{
  "normalize_top_k": true,
  "balance_bias": true,
  "beta1": 0.95,
  "max_seq_len": 1024
}
Below are experts of layer 6 (counted from 0) of a mixture-of-experts language model. Rows are named router (the router's row for the expert), gate (a neuron's input weights, with its number), up (a neuron's input weights, with its number) and show model dimensions 96-127. Each number is 500 + 25 x the weight over its row's rms, rounded and kept within 0 to 999. Numbers have three digits each.
After each expert's rows: a language model's description of what the expert responds to; "gets" lists some tokens that make up at least twice as much of what it gets as of all text. This comes from a sample of Wikipedia text that the model never trained on. Tokens count by the router's weight.

# expert 13
router:500528548501497538480507502501559524523501489498510502533523534501484499538557506503538531517485
gate10:508525514526506501490533490522503515518481525477488501493446531458462436515524461502506473516506
up10:491520522496488501524502467486504528465473485494477515480519526496488430481475510481517506533472
Sentence-ending periods. Full stops ending sentences, often fused to a word's end (years., life.), plus closing parentheses and quotes and decimal points in numbers.
gets: ".", ")", "\"", "s.", ").", "\"."

# expert 14
router:453525539521529507477511483490547487489451486477497486507505508520496485512512453507524514518500
gate0:475492561523542500496477487501493500506487518509501502469468535506468491505559452541498469509516
up0:498517518499485497474476488461487507496510503515517437475490499456470484496509458523550498479499
Verbs after sentence subjects. Auxiliary and linking verbs right after a subject in narrative prose, such as was, is, were, had, plus also, initially.
gets: " was", " is", " were", " are", " He", " he"

# expert 19
router:480519493515520497483512481509517495501490478453532506483529503487521513497532482519528544478496
gate10:513516541542491474494483477498513509492478511488493490490502460478563531535531483505514523475515
up10:481499509516525486479460496529482461499483518474489503511508473525528513551445484484519526497517
Vowel capitals, word starts. Capital vowel letters beginning a word, or the Roman numeral I and the pronoun I, such as I-deology, I-llustrated, A-thletics, E-ven.
gets: "A", " A", " I", "E", "I", "O"

# expert 11
router:486485542491457492501516494455569507511470464445519538515486505488461485468496506528528522482459
gate10:508530526485480509554494535563522470525532439499480539504514458507478550512487479530551486509496
up10:522455500522566511493463553478448490491457504504481478510511464500563482485521481527498481501468
Vowel pieces in names. Short vowel or syllable pieces inside uncommon names and technical words, such as the o in isoflurane, ino in Pilipino, i in gansi.
gets: "o", "a", "i", "e", "u", "is"

# expert 12
router:479505516507533478434483467486539497493493430483529488515498530509490510499515470528547518479485
gate0:514503479504497486514474507499480438511489490491534476510505513529477489476524520520483512485511
up0:501516477516510480540513482504456490485496513485512510537507470528533531462470505498472508488539
Common suffixes, that. Word-final suffixes like -es, -ing, -ation, -ures, -ers completing common words, plus the conjunction that, as in challenges, drawing, regulating.
gets: "s", "ing", "es", " that", "ation", "ed"

# expert 21
router:488492512516443487461495506504526497523464488502500531516485492504520529512507468552513536466510
gate10:526512517507512542476490495494482482529469556522538492491473470517467555485484499531530503448519
up10:456506457537543506542523471506538502484534523508522537463496540461513516480535520508462479487518
Conjunctions and prepositions. Linking words mid-sentence such as and, by, with, from, as, when, but, and semicolons joining clauses.
gets: " and", ", and", " by", ";", " as", " with"

# expert 30
router:512525504486519485506507503492518498531480454476535503511507507493525536485527492495524493480507
gate0:472501486497506509516515526505441537523484527438488532464537499495499519572479505486498481484476
up0:454481510516475488541487491481505493482472512504480539466525544499516465524478550517544485493523
Vowel-consonant inner pieces. Two-letter fragments like ar, er, it, or, an inside words and names after a capital, such as Anar, Various, nitrate, deer.
gets: "ar", "in", "er", "or", "an", "at"

# expert 23
router:483491527486461544470505491475484525506468504490560497530509499532525479466543518505504529519509
gate0:469518484486461520492486517501499499499479530505512494532486505523517513487529483490507495504444
up0:536511490540494527467502431501504516516479485528467491491546519503545457514489537536477523455486
Name-initial consonant pieces. Second pieces of personal names after a capital letter, such as ud in Rudolph, ak in Bakersfield, ov, av, Rog.
gets: "id", "v", "ak", "av", "ov", "ud"

# expert 9
router:403512512494523545477494472471526531549500498509514531493472509508480492445518518491517506524489
gate10:506480519510479541449484541501522491539501438522497489506510567485494472540526477488507489512481
up10:491495487525494462505517460469471513507464508498517518459553489489465491520495524512463476524486
Spaces before numbers. Bare spaces, table pipes, commas and prepositions or month names right before a number, such as in April, On November, | 1977.
gets: " ", "| ", ", ", " | ", " (", " in "

# expert 27
router:487491514525491483500515506476494503514475448477519525470489517525503521468547517536477507520495
gate0:528493500470509518505536493451471515502495469526485508481532516533499493459470484524507501540480
up0:485477480538485484523475498504536488480491530512478476456492474474537512498501516462491558477497
Capitals after separators. Capital letters opening proper nouns after a comma, pipe or in, such as , Hachette, | Hudson, in Cardiff, plus a final h.
gets: "h", " P", " H", " h", "H", " | H"

# expert 0
router:490520528505499511474483499461477489502450470479554481503504518486488465470524472561498514530475
gate0:509525519544495523510492468523496505513500466442504450439512526482451457518477524547496467481477
up0:519527507539487485494460481501492496482536456486539507491508544497492454539494483530523494505490
Infobox field labels. Field names and line breaks in list-style infoboxes and taxoboxes, such as - Born:, Services, Scientific classification, - Order, Station code.
gets: ":", ": ", "\n\n", ")", "-", "="

# expert 4
router:500506502520492507486526467515543538506497445489524486493499512528459531452522516545511522460503
gate0:492528448501502530525530501519489518504542462466528485476537500524485522521475478549540526485485
up0:524535469501489490457498491479451495507465514526486489543464464472504498533470483477530462511489
Word-final suffix pieces. Final pieces of names and words, especially in tables and lists, such as Ser-ie, Ud-ine, Purd-ue, Henri-ette, Wiltsh-ire.
gets: "ie", "le", "y", "ing", "ine", "e"

# expert 6
router:471486511526495491500497517443514476539481505479494515545511516493474521517531460522495519524490
gate0:483508475472509476472509542497479468529510478510496541523540519469417495530521485494470517491529
up0:466504519511499452522501509464491497498474503506496538509502504479498487486511519493502493509534
Word-initial fragments. Short word-opening pieces after a space or hyphen whose remainder follows, such as st, sh, rec, non-t, d in duck.
gets: " c", " f", " t", " d", " st", " r"

# expert 8
router:471549546515478534481503488449501518504493454495514501540479508517516503498556495560515500486551
gate10:494494489551517519495516483478487520500537481524495539526439465511493475516536501559504481506507
up10:512499465505469499495502505474500503516443455514515517532518566543545485458549532507490499522486
Census and numeric data. Tokens in statistics-heavy text: degree and minute signs in coordinates, percent and table separators, and words like density, rate.
gets: "°", ") | ", "′", "%", " | ", "% | "